{
  "num_hidden_layers": 9,
  "n_experts": 128,
  "normalize_top_k": true,
  "routed_scale": 1.0,
  "vocab_size": 16384,
  "norm_eps": 1e-06,
  "tie_word_embeddings": "early",
  "optimizer": "adamw"
}
Below are experts of layer 3 (counted from 0) of a mixture-of-experts language model. Rows are named router (the router's row for the expert), up (a neuron's input weights, with its number) and show model dimensions 320-383. Each number is 500 + 50 x the weight over its row's rms, rounded and kept within 0 to 999. Numbers have three digits each.
Before each expert's rows: a language model's description of what the expert responds to. This comes from a sample of Wikipedia text that the model never trained on.

# expert 57
What it handles: Inner or final syllable pieces of names and words, such as ar, y, le, que, har in Siddharth, collar, École, plaque.
router:525470442531512461490530553410505527565488543452465478473437430516565559507477579528532488510380489515434482504502442524531511507753409466477507486497545478519572499425556546537481503528487515
up0:514524501546500504563534542604525465490577499502443439464506561550560465503459562472478575501447507544538444464492495525596538486575455385594504491532541523514536480535520548487465531536489527
up1:577458488473518455447444494503481443555397610536558423421566429489428443519389621500546569469513472503455462475442439528505543525577422422461496557481510600481569471488540534496442453561481406
up2:554573579498537421490561567415472542505580591567520410561476532534469515580478533445472498580542597571433487507566491502493524569561485544601533572496554463458493493500532529562494473410429509
up3:511572544435443574532516527463555503492508508463495534553483405488470495410444587600502602541525454590572442488435439467446458574569553509472553468522467524470497486432431520468489520535447593
up4:466501430464549569528508444584456521415480507520486485545513516471534470559517440453451432520440566497453509486514445552581527482513556391454469410574509447466524543464469526419578444500542449
up5:544478483516561487517515571480536442476517557422567460407562443425564526426481479592474556474550511485533471554403585515476435575500460403498415441513470544433516525554445579407541496380525407
up6:522582435503468457553483457413544442428505526494498500533477451490511506493493588563470515489438504534474569507578436546474419485537578486535545412602459570440506497453470494516418599525542515
up7:546375521457495558457516519513508466499549455454490515510443469498514580494527476546552484540433472558477522514514543470529495477563374455482442468433517485415536512430447561540463492560464414
up8:500458438553500593466424552528622498535559557449537504468461422536483436457462484466438504498395523550535552518517550505490524487516573457426504519462468557522566480409471484524496527430507474
up9:458527349498475476434507525502458475513498514494548563524483488508574491528516508563495503552580514549493454431502493499538447537498554509470514556499461546463508504434546552416525604475531408
up10:499426487439484506525522503574461435508513567543483544405467473545529537562512442583514478552562479518516521453505568508513577496530533517484564557474452467410566501513510500590508516487374563

# expert 28
What it handles: Closing == and === of section headings (Honours, Breeding, Player), plus "es" inside surnames and places such as Coesfeld and Veres.
router:502517499535435559400550459562512463513476556432465518595507431547482563495580552536533527527483412517525528460521528567490471403557506570479494557507517454489522578524471489502397505481446590
up0:498453560537490566558518573483511394619596493528483544463576404473490465479548513472484498533507520472538553508490567457540512565649525489528587540467624397491537459369428495404511621391496493
up1:469528511438482539533491498500556513634482537406427460528456549536500400524490422520565501414539384495407575539511428587560521530498515487431519420568537514499555442571473448506565477520523445
up2:439481457573485597420593433468475459543468483513476436451448456493515555487531444515451448472532457529576553436538609577494381580534607559511402511564527513493409485484504449513533545447441514
up3:532509556586438516490516527536553493584448457478482510515631558490495450486490412488499543504484483472469551406501524488523437495538608567595469468448603526492638426509534535521598562504493434
up4:420539530503559503499535503395515494448538422501442577500502441590440482418459509492527469542549571456453607447467416477488430504473441517467461550513432503420499494530505411487480600421464482
up5:478532529455529488505507478593553510397522574487548558585597504405512457496494541500568611495521480473454450444458483472459618497450525407434529588423449438489479512424546557502476429464500564
up6:523571529484463579463572553519521503520543508615398465525488502472491468532578490577488532546502465591552459370609508464432505551494523521598520547457487425482475450495517434486558585590464473
up7:515447517538489612543649435510492544470497458412525483532530562486530498466427477527581480556403489505484493519560493514581467464589533566498502474463428514474507497486476451571514533370483603
up8:454536380430464497529512524531531438487583510487565431563521569495397510534463546591502558512526490544574477543574486466545441486476473497464506373558466531433529487541523584488524559474451438
up9:514567499538509491509583472565493500445538440437481503444528530547603403593513549459516478472505518458621462419521512488493511490569557574534641491582504580448541545531500535496506568473460570
up10:469562425583503531522496498486538454464446415475362453454469419618531509468431524513574433526485530448612538433430429507509437523505533454453442455503480396442578463500543473472527467459413617

# expert 41
What it handles: Nouns in proper names of institutions and places after National, United or State, such as School, County, Army, Navy, Government, Council.
router:536499460521466500537517468545501520506508525419484508474504583542596482442517469583522574500513434446478540406457563523405527481684461562504486493462589483541551464403466534483554546466428513
up0:504443538485442551475513562494569427497514462462495486452491512526483450540493428529503496421536430502646570446516499598523459467633599472397522545475459441496520483561530498555425449501502525
up1:456590523446458478495519576582467444416561449518362477512424478573514434468483493496526563512507502483523418564504498518551449500525502515567523557515447531394463589407520492483582466442494429
up2:600545423467463476487481564541471524544534509474480556447475457520518462561529526511485545563434557535518523565519495507495504553578465544522488437473505494530544606429513555481555468516581549
up3:451483472515477607434452476511483576380424551439462552604488607475518511516418511547559610497426447496465441606551469562456464554632460592503510524523572476521472427433495531589517514424481447
up4:467416430504572489560510480443527504410539514488571559431540521459531489540427483415458565486538596550423524508571485526490563556605592497469553539511453540511505533439449440483499487410424476
up5:465471500420455497521520550448602389563428515485500438561495489550513487513502531513482470449456539505489523461534426505485504545532573481506494434517573531489450474404451537571550438496473563
up6:559538452521438530498468464651441473519560482422477514621603493599593492557550492526451478520493537471550466513493472540549482526672469399432464505567549570502549519530518593505605473533456537
up7:401482419533551580459567472419422408520483436540558510538543551497529479510456451574489438427410425458553512476562473507516536438498579478518491532441504466482425551435590404610474523595507472
up8:550542469465509557504492431568631457579551511574466472513577522502496506580470498461557451446550469544571474464506545470437505556472520566483551523497446451453632566488423540445520536553515559
up9:499503449504495472590579537520489500488516523532465523579499575551452567447372450537500502526531467467587467500469530540511450526545567443567443452473579598471497484507472571460501484558491531
up10:593395435477535442550469588504489483538435549499472530487523419528503484555477519514453504521528539486507535541487456466464456521494508424495512415639528530545551541468545532549510493490497556

# expert 22
What it handles: Pipe separators between number cells in sports and results tables (0 | 3 | 1), plus "and", "&" and "/" joining paired names.
router:531545482536516543468565512508493505494467519473429574557514503460478568520544457514434505443457498536499442520556485482493495521547460546548485566583502483512449501491531604508531497516472623
up0:492523478498509525490546475572438455526509402445436554448494560468544431515451420580508520438555512465493575443462452528491538536516548466529579483527492586478544566607456416477507413510569475
up1:598464543532539430618575500458577441543441464476490608438451459452393488473525541496535487534465583475504524542597533547516501647515519565543551485457484557460473494466481412512491417488562592
up2:535564485488492579566525556462457513568547535473501542479499479576436448481436584559542479489567547535407620508474431544560513548501450542471614477442504532408570525538468454522555506449335557
up3:498543504426535484468542568536504422564614475540597583529511395500485621488525489517387484493542615620522477512543516465597494539550534433577467601516489530466530460584462539534454508471569644
up4:462578543418544503439532581520501469569466513543441526522463456529569480564519475484540547515487527598444499431490429447548512577503570550581557486580558517458462561504472454464558589487449460
up5:471571480530553577539488433529483531513550462469517596508471507508524501488465408516477591439506432423575448467525552483540534545405524508438448511468471494472468558404570550504494443522552555
up6:513491491531503544379597616490557550470493584433533424505499454559440546529453523517498545426458538591519437550541533474555440498473507467417464404479632464476496562615507569466514466634481497
up7:498534502503508515459597481483450451529532542532519417531474460498543557518522395490552494499529569545537512464499557524541433610523464537485411460587466499415506482555551394563449525498599552
up8:446422511428548554484511561555595580633455533463440457507585445382523525523547526497495477507529407484452385481477509558539473564552560503503464440475454486432492486468455575513505510511486438
up9:541457499529499573464550526508469509518468586552402449511526489536579465447535430466484520547383450481471537567502539522520524488608456521450469534466454430437527530452500526558536511496466464
up10:507475502561517511493467513443542591426527531508528495496448531456431473421453468565584492503553557399615454649547430606463564562519507489475456541454491526475484513446535505523534435467419441

# expert 35
What it handles: Single capital letters or short capital pieces opening a proper name after a space, such as P in Pune, R, V, Ch.
router:488499448439511472497571460412469598502542518467525500480523512532564611538560464505434523578454561527580542471432500520427496524540432543504493523439521477500556505560553513582463506519478534
up12:484520466531555481527483458494600449451514522508516437497580492564591508509455481479492482405519479553552632457400488562382454548502475496511505492549476506556426496579549505477512517505486502
up13:466467461495420641422495518531417511453480474551346547535507552414492534497412522509496525549461494575482430568482527518512504526490487527410568453469521571473465490567530514482510479477503393
up14:488515477483566475470511510558551489498540505453522516439506465472458532397457498527481428516449459519456440477494512530519466552409550514619617524486456511440448596494508513486555531556471535
up15:510479520467490491548520466564474485489527504463558457518455477533467492544537451561488588445531459475439560464467492432504477528508477462531462491448494605423526511498487408445472461549447487
up16:510576484521483547457490552514429534546483572495628492496433569455572454450407468530520526423525466528475464509554531546451445460548488446487556490448507458562526526498547463592535527579561487
up17:489641572444472436590535579401396499497523483514456545551531449563465498485456430553521547532529534537419512452539590419466491483492566558474564478509437494414485496461521468516538502419471564
up18:460541523504505474519487516532562511539570498511432404462616379577501431561471494594477524547517497412601502500448484515550518557497542569553424475497460523586489548544466526530501521458467464
up19:494393476562559542542514478469546420540624554471455488456451548579469471472474476479611538462589391593443543433500491597547464525546605399419480558432436444509517519462499471476480536619522474
up20:575530514392532549407643381412494461511473458478515525518453486459490530555416517480434539558453513530483539561418545491416561495515584571452505486455486535475453467508477513566506478467554559
up21:474568488510565503493484513413527472484532517574564607556516421631552515416385466474437520501398533628588472487472422526479503544478513441433487461481447480437448428546513439528582503413399372
up22:439551478610433489499435552535495456527501479478518484484510483515505478523499484519496505491493509465510445495470512444510530607524519441475455484521593408471373542529450511499499488504540575

# expert 51
What it handles: Word-ending pieces such as est, ess, ine, ing inside words like congestion and milestones, plus colour words like light, dark, green.
router:516514489568586417471578550505468536577580536445544551407505537510583530492481493512489569468400509562539490442435546529433566464722516573532436507560467499499576465464507541517535457514449478
up0:482605545504461464473541535447505460510535528452532399451387489454504480516473506515475515487474523521532550506502468489552551586591429527461449545593371502450500515455433538489556512537479515
up1:455477472407615592471502577427482474518537558507419537505559585540379521516510518535500460527443577537562485552486487543667517545588512477494520513517436508494422470511629586476512443543421473
up2:532564532524591506489466491562358473469479475434563601506551441487463473467509454496420518545547511537536443639458499496450442506588521568470427506523503465501535488470524522518523511511531502
up3:554621458479528539466506481488399519503458613463504490463476502504566465538468520482475565466457473517488547512464546489519497494523559499479544494468475450533546513484556513413465569522585462
up4:442615405466338520449474479468531534507560436513496478474543492512493513511367471462409519466530502453550566448532516629538468507521534464460472532524427524464512481472548515553536488572544389
up5:580424561457628472473554442423534519496480459481478544550493433516561499471524492465396428584496472592538632458395561541549450484474476510501492530542487419493520477504476513454556449452557400
up6:523519516418478567453551589550405485509466519450544603552530426485503472491506510517431442404560499492632439437483532523557537551575562516462506469471500542570458430444557495505512497593497489
up7:522530517552532468497558620488545523516459460477505435471509549560544453656488478429548466518433605585470494468537454563530556544619509478548561470414467654450512509490534535495515524494471487
up8:485539492497492489537495519584475513526438457431579451494484561488536528463448469500525548510413499538521495516495476547420485514465378523446545498437492481440474545471580399562502515553450455
up9:505598498516445395568423521519528517558571472529529510510419470524423462331535567535473513544519506520404446576383556514536483552521529520408418546525465454445489509522539470513484579505522490
up10:533457452482525562361512542547539509415560471503390459469498563538513447481480458448595427507496463533457548484457570592505520576559513538443512513486413459539485553482588506528471497504514476

# expert 30
What it handles: Table pipes, section-heading markers (===), and country names in football squad tables and league standings, such as Ireland, Zealand.
router:467474517495480508460549466474537475474484572417447505549560475549487680444518469488484507432476483474485434473440685520479526484577382534461578542494454428490477476479556529467458535500490503
up0:477490507416487387538635480548568525512487500564531500520400440490515465470475561490496465628556491431470555553553470459485513528549602579498447490559483487366510458543521445497454515495509559
up1:570464464428510537441589541538535492498462516537435539563520587402497478483570555456529481464525508639550408462527502524553414450503572483450455435540486502453486499424585525474513424501491557
up2:450514550529553574491492608460486362522518563422533464424475401458504535410569471466568463417448514505480515482500561467560407557503545526505476514485491516467459597507534530490517510592416474
up3:470480503652541482520584496471531608409470497513472560509531454468462372462394522541560497572523410576484507498552434530476432486580494477538482504480557505409490425551559545437428514507555489
up4:496520585530547495550534487457414441555575497513536466452478434562533506491536459443495409456429491423501545498434478564537427493471507581474582515481426577489514529433473450417435523443478505
up5:496509559419476529287577626547442520600443531522578533524434440375479484566489504495420511559565495432514404532443484532578504534574625513562457452470513518394549539559553424561485474499501455
up6:459545449436580423461496571510477496458427516546514547649487528475495490558477491450460498480539548501576420495584477498496557568533549501479463547480503519496469483350525526486488520512557527
up7:542506536473575528558470478526543437420454454470461449507526605443572559603475526645486409476486564533521575499482512580456418500500549533431479491556391478485616536473524570490453462496425565
up8:492406501466449544450536509522555514530518501499536437515479416435540518592520515535451553557484477482438417555537473531576420471504510516503482473526576506475537490516568566545480382492496561
up9:543531459483526521536496472496468513578468529440532451460453516494504518467474499629519456520531555536532517485585486533532436606499539535594427504474498509415636425570447470509511495513490480
up10:580572608464441513489438505535501512586496431566524478499444456477487548437475489544523528498505551606521434527509437521566545563494522547522502551453574583509483451566559592513563478453433575

# expert 59
What it handles: Lowercase syllables inside foreign or unusual names, often Slavic, Norwegian or Indian, such as -ew- in Hewitt, -aw- in Wawrinka, -el-.
router:491529452467628422491591551520483545523455518520540509458485507537508541561500538492443541464558481554460432516470495559498529454648465471527558500599420522493518458405455558454509525484552582
up0:469532466541440457558498545482499523594506454445520454507465439362468479528516423434513537455448530502511497518512477511466463620530559519494470572510496465401430533435542446492487575530506555
up1:489516534486526531475409502528499535444460529465548493527482450544540526477445517531572601515559590544511449388536453519628501523501544528612573483536565427460510505494514382595446501437423515
up2:570495473443493457543609530448466545546429422491536473465470501537501491431441440481461520537476494538514515499529521594503575569627573472483440501534551443542480535415563538439482484519535539
up3:573535459490477449507582517472449469496494482501441567554542541472578441552553515514549584488477567494519473541563486487492547488544559570455403446488483461510490499500458523480540481425431408
up4:555499438532426522508415538513537497418504501477603436462521555462511607570512478540517436514542429546603594495554483522543469482640435463416498513519448392509475499490498498518449559465521596
up5:474577543512542499517483584486547498366454481466467425429476460542567479461488502538442497551466571590500568548519473564606530502507482416475524522526492539481455535395515479566468546524441490
up6:461525502565518466577526538462448492508465516530549437456546534657390409538539463527543506599359476424475486616453504540401502508557444509516484435584531458501516480469507616580578590472474492
up7:512529481553552570477590540515506453438513526559458499434409467606516464511527526530491540528506528644490535461481555499442365556587506517476489464481533592529468494500460447435595456525453513
up8:519501432557534538495583467601413438486549467488627419451525499449594548554538498527550553480572431469530471527455417519509403537554521449527450478412488554468561472426501538516595552514538438
up9:476552502564420468449446593440529414513512466462563518447516561592561543427481545511433558535507532429527565579407495419495524500489477507473535433516485400460499584519524516415531542510541561
up10:556523517454416497523545552475428483526412536495581490466457516468501512591491485577513482530479488541630558491500504497446530594557416548473447624503533467465520478524610563456546492546493474

# expert 0
What it handles: Quantifier and number words starting noun phrases, often after of, by, with, such as all, some, several, other, two.
router:539519447528539450459620443522504559502497473403446514521527545506440527460514530533457495494520478439519472531416514529520477494550487459461562618490433497525462529450455489499484523547390527
up0:510492562480524425410598529535566536527456539448549568532510571505506454449503424576505542543525482498513538574538505485539576545514416507415458493492457493570482581522554442489504597525568508
up1:448510444453482451483547436473451505480490568446516486440491458459482507519494518496470436519416541431454503486464461503598510515556477470403474519463456452475459517555558430424534446506443509
up2:540509537425511476402464566509538468467482474490515506448520515422566462535589432592410492441494467516479417496482436468382501513487501434472548507524456606486552468506581532490533506487374494
up3:462499501502544515494595422527484468442477521504582598454420438497528488540474466487483552487525505439555537586515510481481491581570564481478534502504465557585528555514567478446496484481548447
up4:506460508473472576456487560598542491497465479344479527483506561573492464467439454545467529601448545549555441485470596529482525537520459508484467454529529491497505613426492627520519614461518530
up5:509442512485446524490533474531501466451617558380514569557613546493465570517485518535487577491436504505589416486507543521525536512622524520509553515592475557399449499394479525624513396473529465
up6:577496461398443493538578462466506535477402578430573549478434513425488528484492587522475542451515534501471457494501509469538482496511621435453530467503498461496544530457579444615554573445501550
up7:522614531583433486522507619541493511517496420460500483526455502449551480576414475473528518524484517515447491594525445484428419532519541480510482381525524457389495488489522472602553589501572538
up8:474558435512514583441544502557483466487468505471459538480572576564492526469503434448591568481507460468503535485569554507459543470455511518521549539500454474425513623368475529536559444478468478
up9:494443528543593453477464391451605367477534480575474413554527454526431450543465451444479600425492447553493475484564513496493476545533479442473548466431641527564572456550462385489517536464563513
up10:532558542567484494561450523537548458561555478530462507527529460440465440484483448479429531404454519435572528366527552489541464494502502553526581398545561515501521411499471457499547483488575495

# expert 56
What it handles: Single letters and short pieces inside foreign names, often Slavic, such as k, j, v, ij, as in L-j-ubljana, Ir-v-ine.
router:541453438524482516484556524526455551516445481492541496513556534560408511492518506409416547478510416566491490506510459571541460473619365505563496476567507533432519437437471527493511510511480508
up0:534494410420522629542500501522496507522562565466473547502532411554462478543545608462557460442480447510497539532464460564457444487537403533469562428554480474502513402522481495527425511492558544
up1:537428506532444605434502494484537459494459499519536492486575595429446479504476377546487459394444524509536391574438555522568557573535454510457532529454603522512598509568558591528486514533483535
up2:478549449563464496539494521496496484460532504484497507490516459486558480546459475546475489463543479453534464464549537518611549471497550510497477455583473508360471503495535531543510459549533565
up3:554499595429453536573460569522464527452553488554533526511616493508496495439540478559481527524479473504557509453515449578555524549506510542547443452557479513481425546447549552538532511528505518
up4:486458508448502559457421561514530490453573480555477459429468462452479494422491423552469637528406483510580558484456480593500499465531445562457434523596489524480466487471415579553445528559502457
up5:574495484489552556462612561532533518504493431508552586483557451481529490471457480520516466497570641511456519581580666592517462496559437511441563485394450469481583446472469538579465426494483505
up6:550523416566583410550503430444455504441587561534473502525522499556478508512432553519493398501383601475491430615473445565490457578529531478569477517482503517587559524518470511545481441460523480
up7:506502514569586529527448545510577533472467459525518505500532557456453467515387434577474543502510506470578344570402491550441490491494537514490569520524463529514608481422459489516524532502511481
up8:427507441491458472469541512467418502513476537546432581528486532515454513578494507555515462577534567559500543470614465558442491483558531449474406570556526507486549349415573518478590501493482525
up9:538570482513573489515507493503475491444526537353531572525496476516483517446548446518473526493585444545454540589432443474503377544490501460436474463501475588416465511529487476497510613479537476
up10:539512552561526502511600637545517503482548457534566446465497507497494487502418475479428587522393573491426543544502498552540411483479476414486515449557474516444439445499535609536535433527615537

# expert 38
What it handles: Institutional nouns after a modifier, such as School, League, Council, County, plus place or name endings like Hudd-ers-field, Day-ton-a.
router:511523478488469458488492533512431505498501515405419554493556533527644522466557392486466522502504440535497508464527474518483565481728478559537483465464562530438484527524515524503578551527480498
up0:572511440489533492526492463453446458576351476436524498547442562477552548483508514483421456495492475601451547491515401501448559508546479479513473576563465494419416492441420463497565607549596488
up1:510454490537544491445453478519496507482518480513480583511512507480432538487350548512500594489478477485522477559419463418544519559492538467439528420469508555529582456565537469522410554520527573
up2:461587449416437486460433512566501441433468541465496448456488566573488471414462437550603493451559487470549527460490496517522431483529490526493586397443390550396452514539393485460399405590469423
up3:511530470494524527455452505549456546479664464481471466490520539554394432549401537527444397484543513495470574501424535476551478515453455498504452425467478549580495548557466479518506474497470383
up4:540502584557494551583576583531549493526572550393518534561524503526483483464461409566522460512536490527458538424418489507414535518512491440465469452537480527487561534515519439384506525523607544
up5:474453499587500558471442582522524508440473446438532562494513438594528410524491454610558420472534525536504403575484468471565559507503450520517493494492454524463588458452451494536576592488477512
up6:488575535478560552424529511485519509569472516532476574493553473471561509513455557496513531493587416523503400505432542465566430528496503539474520574500454515392451505535603513456509546491499496
up7:484546471547531507496456454552492570503503524436476445452504512559540507465464572533563541534501558492464520543440467527458403579591480431536545531471440518442497428437522432458557502546539560
up8:505459453455464474432558528518577470576617438588492481493468581575487432440550470522535573498486429553505590488540581536477530497511571567509429616575462467418469526526547495404440514540469470
up9:529454524489487535521529517497481511513448510549563526567497395437519467469390517562454540440495561517542459495459568550442477504637571531520564445447506480535557447553579538600582532471559460
up10:530534490399424440454426563419510516545485442539462440559402462553448510510524454500480480540508488537471498525425526509521447474567520525550550500575602425418434557484536396448580485579460438

# expert 55
What it handles: Inner syllables like ut, ar, un in reputation, plutonium, PayPal, and blank or space cells in election and results tables.
router:531508406508515441452571462548480502504547524531566460523484443472470575510549393550558429477534506510465509533506548464449555491516490514466543483483513535456503472524588581489528547586444578
up0:513502463484561491459454509556559481462476500523546566481525399456440431434400509462492502527590516480461436597500555462533521473499415485590556496377534626466544537477515554452389445497477552
up1:491538441474561476468422509499462472502496524543409503433508485510579497551477403494520490426500510573526489440439483557436488527574483439460474483578482466496517491491544486493501512491407504
up2:501510532502526657422478463558567542467431535484555435475513448581510484450451550480478437567513459548529546494474513455420558577552453582529439453382524528417594391559566463437471458558482405
up3:476559347434568520535494503585522494571476431534444483519529446532526515487524424463474495536568596466499493422542490515495445500482581507542490418522548518550500566428536572457549516488511403
up4:511475529515512565598532502408541578649506535531472525523545555542441459542408544563503569532507481446455509378491522510455485588531543505477658503535466507470488457363552548453518583414523410
up5:569479506489427409548506513473613550424506485537643423557515519473452517478490505610500535517487475527495552422485557629507482476537465541522459435543471487513586415488527394438467502605477513
up6:543432485473513472522482572439512483564530446436591496462419516454503543481486485574556537456581526446571500449499504439376428521570531514446553548438489552432418490458540529495483435557495488
up7:462518397616513535470502580519473506537498538559510458525503438527396530495494565572524546503499479492439608485551434511610591505503411552472586501584449504556567519510489429535477524455504528
up8:560483468463465598557546543495419402544456475477465452543528476527478491530534449503493523497527580471460543496482457535496468553513518400633489484488457569488460457475496528449513469554505417
up9:586483511477544447509484487458530493550499584537445499527530473525481459557502433501552429424435488476532331429545483502561598496475440520558446481491535483412591496460545381577527498525409545
up10:520405522475516492369436453490571477532484414501527575398435481485546554499486565520512501543449490580568414562499601484539478465463459458483448384454438469407569400559553407566569458586435555

# expert 50
What it handles: Final or middle syllables of names and unusual words, such as le, pe, que, el, as in Pom-pe-ii, ar-pe-ggios.
router:465449515523581454495552560447483505543520512450511484468449621530555606592503592519492478529387473544454473460507525569471542457716341523510455551504544583511594484399576556425520584552488502
up0:529502498493452463528489586449508513525518525522497467489450485503519508555455618535538597472535462598539465492499479576530529506589447525561564565467524505549497440522548534514489506559451474
up1:495508465510513422503500484558528573522446461512604451483462494451531461506462461551563538602486529544505584566519612576515444552567429505445463459478621582472507472577484520549467402449435591
up2:466516458529556441475579541582550527513489445507358544556536528658383499392430496448566527516492340540464588427532539525413567520573514493481502521517465507510475441397472558416583568507561398
up3:498470565567466385574528522542427510567571544503564554611540410547513411476432540545531469523539450483472564558550534520502454532537425516593546444466493559369517551466527482541510448438538432
up4:387488448525498478494444568485518529449465502494512505479556553480481518486456504552546553594455507501550486491497517495533490622571503585544465540467476506520524451480561581603481525545460578
up5:547515406458614471437481478519504599512489484557549444392369521488510399560401491419621467520474470491505392576469481561598609427521532496456458498505458544425523479388482532504482490465516624
up6:488454452499434481534479629503519456457475562411512562538563570573531547470476448617532522475556519526508566540487523446572507463498498565425538586515543471534487536426465522466465473554503402
up7:485476586565471542474531566440506493454396473536435596396441492452380520491418508461473440491571516470637522494489538551491393478467508496524615513435488516506550500463518493476456536566549458
up8:481429538477504461590532537447585438569555540514566512455530474455419461522530467477524532523568402499549493429454506528583526513593395480478535468485507429421437495415457499503475453472469485
up9:451542442481504533458442509594553425509564459460527574496431577465486476516468485537528569463455518557545518484503586492494466563607531457508579505511542576412558485404374478486464317520547447
up10:594551513658449518541549545543480493409517573439587552418516547522557444517454541503508490470583578565484559452566526598451461504521480468545561490351487539582486528453512524495509451460459488

# expert 34
What it handles: Single capital letters opening surnames, clubs and places in tables and lists (B in Bubanja, G in Gainsborough, Liv in Livorno, Z).
router:481436485466548550400554516396485534450428464505442527568530368512477612532544451530461569519498537584521448532482468583558530489558468521500551506461494502471596526525564517542483519532458498
up12:509476569589543494482537492506593514474563571499540525479483573482520463546501528510476421558624562449577447479456458503529484546493424539522493502578513606619506465514630525548576540514516496
up13:511472470548483576468455480476564471452446496436489533558528468439625461485550479538482519545569500560497450580492485499549409510491623515455470542527518540411446488493463402360589484514567500
up14:545573448489657467427545595416490518441446482589587554512495507463479480544480510550457478410454539483547573468524507473492504520509582447572505457559547486559500503540404467505508595503457449
up15:523444510457511477500506575465489524613573503503511508521562531524460503521471551513542515576421470472502495585536447562445470525529484517502533429444524448504457485481490533562526420557427515
up16:515355525470611492526510556486532494602558517520487533547465485448468399466542511483387493490424464583431455581625523556538564553555632510398472447491469490448498525535529487437497459604574498
up17:532508521526566527559504559415563499440439543492498549504541513495492507498487468511481444449549542461540551478518503523481433538517516617497537465540450457475449497471551568529559560543483559
up18:537570606474562516474521526530562401478499470484582490490471423582529558543530532451432458496506514489619548514507451490333489504500534455513506478454531437432422550603478514473558587460464481
up19:567457468514485499546492484536522489506466502393426478540517497410591448568513505553515458527471540612512480481452529482504458549573487461418434585528528456521562503479411512435483432497427438
up20:535446519455463499437513460536482495456438495501569513524545465494518530473520506518593513507488477522525478512462582571571504520488581517492500494448466536429474492549574451442508507516492496
up21:507522457483484478498491538486480459659493453463556431524498457441434504585438530500512464483473452561476526612508378449576502536533483461437488510455489507495460462498515460554535473456527498
up22:489572429432529498535603564487475481481540576471470563541510529479459490501485458422569475513405451565528411520571540461450536599511447488435525565516523420460443516443541502511513526467450503

# expert 40
What it handles: Capital-letter pieces opening names or title words after a colon, dash or "the" (Sh in Shi, Y in Yuki, Th in Thousand, N in NJCAA).
router:479453435462569487478596460477450537378459459487486566523520521510552594542523500527429538521473524565509526491434524561494505490545450516488559476521513492526506483495566456549468517580505529
up12:525447391547573519554539545528495489570466491489538474546572501434580493518504507543511506551439474532549521506558542481578501518508383470504544483516440567506526445580560491574544486514500480
up13:495514438564537497482539486523433474532468509473515438563508535547513450545488488564554547570588574432436575557472439536516439516516497376442459530597431542470602462535509504459509499493464488
up14:500553471506490583475570517502529482492389595493545516493463459518559526480483558468592498477449472502536495474459510539518565488552546502473476538529467497523531476426594452476476569514473533
up15:526581444472518478536481628457483490564544549503481485527444541348421461614502528622576482526549565474507498510588460439521502514495511486490483455478536538488496471462479604465488530487582518
up16:536498401564442599576525494555431499555524479530580469537485558539535390501496530568565494507487420493391553561480429515555479485537454478440468437518486539503544466504559493530556495565510492
up17:475512472510544521474473574443513461405514561470461555474500424542623552517443544466546481547512427546408440568472508548475501461456418494460535497587459493465472473455527532463512564489495517
up18:545567469537514474423467487537564572449433514518525491460515465536512499502428477560525504466538542533650408567447403480490461489498531452473507625510524460486501471465483511500471550480457515
up19:472589453543558525483486541530488473537425418495516467496507430467458539498491546462528528429510522430553503574484471470508529452497503543532465526504475446545489541441410503475475571526524499
up20:596463525616546457531534455563600494493509495442578441491554516503473555524470530619486499430420495524518502467520487554558505490492639494443497521455490526517489560502517462558497605513476549
up21:499555456536541457467551467530418531417451521516489500524541539383585465502535580540569560542446392385464572521537512562628490506512623489550493477504412515551499524475519443527523525575489458
up22:423469536563474466571528502515551617491449504529462446483470601519478416497425507469457467506531496511411521493456508585484469524504543543468496499597585528500504527504468489520537573461553425

# expert 49
What it handles: Single capital letters or capitals after quotes, brackets or heading marks beginning names or words, such as "S, ==C, (M, plus "il" in Marilyn.
router:532519445458450498433640424461488565521474466497517534525493436524504575489579547532439561466467471464517474437501518523397505447475469465531578529500434539517508479512513497495421485535451460
up0:527568417454553569473548536506590513535429557500435512570455487504515587529457444466480537466551585465474496505432487461529552602551474466521573474604467584479524507379466484518428476625455455
up1:541454484521477419497520565396558525545545517460487521498497462460448508487404435552524478502432432399649390475423506513474494559520490598512443498564535506512458480559469586479560405561390521
up2:507535524464556512530552421458472575519455528509456556501497492554471560388408564475578533535426520533541519459480542521488423555453434477499589504517479499527534552514507459498530517586571478
up3:506577525471544517502471545494499510500484497510489500500522486577436466555509498525432557410420565477551502467522469571464546490520573512469528492516465477529544489448500458566572506449418523
up4:649617563451533508429466436537526540569538564497533538488447455529463453514467542551580465551448513572503470470537649544509525470496505534480442502495555577521524428539531463511557470475514559
up5:553446409553530505571495524473471547539597475464450589572471443454591472537521498604656519490587462483539555585534520507473403555545480497572486458489484530448504503554471470624462463446481506
up6:451562482577466561386581499470500396489523489505564512521501471510470446554515483478512583543509545522493513473539476460490439605509506395530480531478472469482463530491558522620558532454491471
up7:584475523477552468400509512437463487452486513519531501544547511433555513492451563573591497514451494504403414445522446477445436493503429516536624459473536518492482459466550509550418534519404455
up8:567563539513611507455511542508538533528466550516458546508516526454558455464472578580465577472530567464549363512477476503571499501538565502470469548501487497459491526568581502490602591486504556
up9:514557497530541550504578482460395547458434510461453501466540485578411522576368524535475465459515560461533469462457517568505526513464555461573535557493528577424457575573581419435514480507449428
up10:449588436451467560410584504466485503534504568490457492564451524404596552502484428524528527507439592545497442452534517490425528489511467413483557518503487557364511525435559503520473522522394433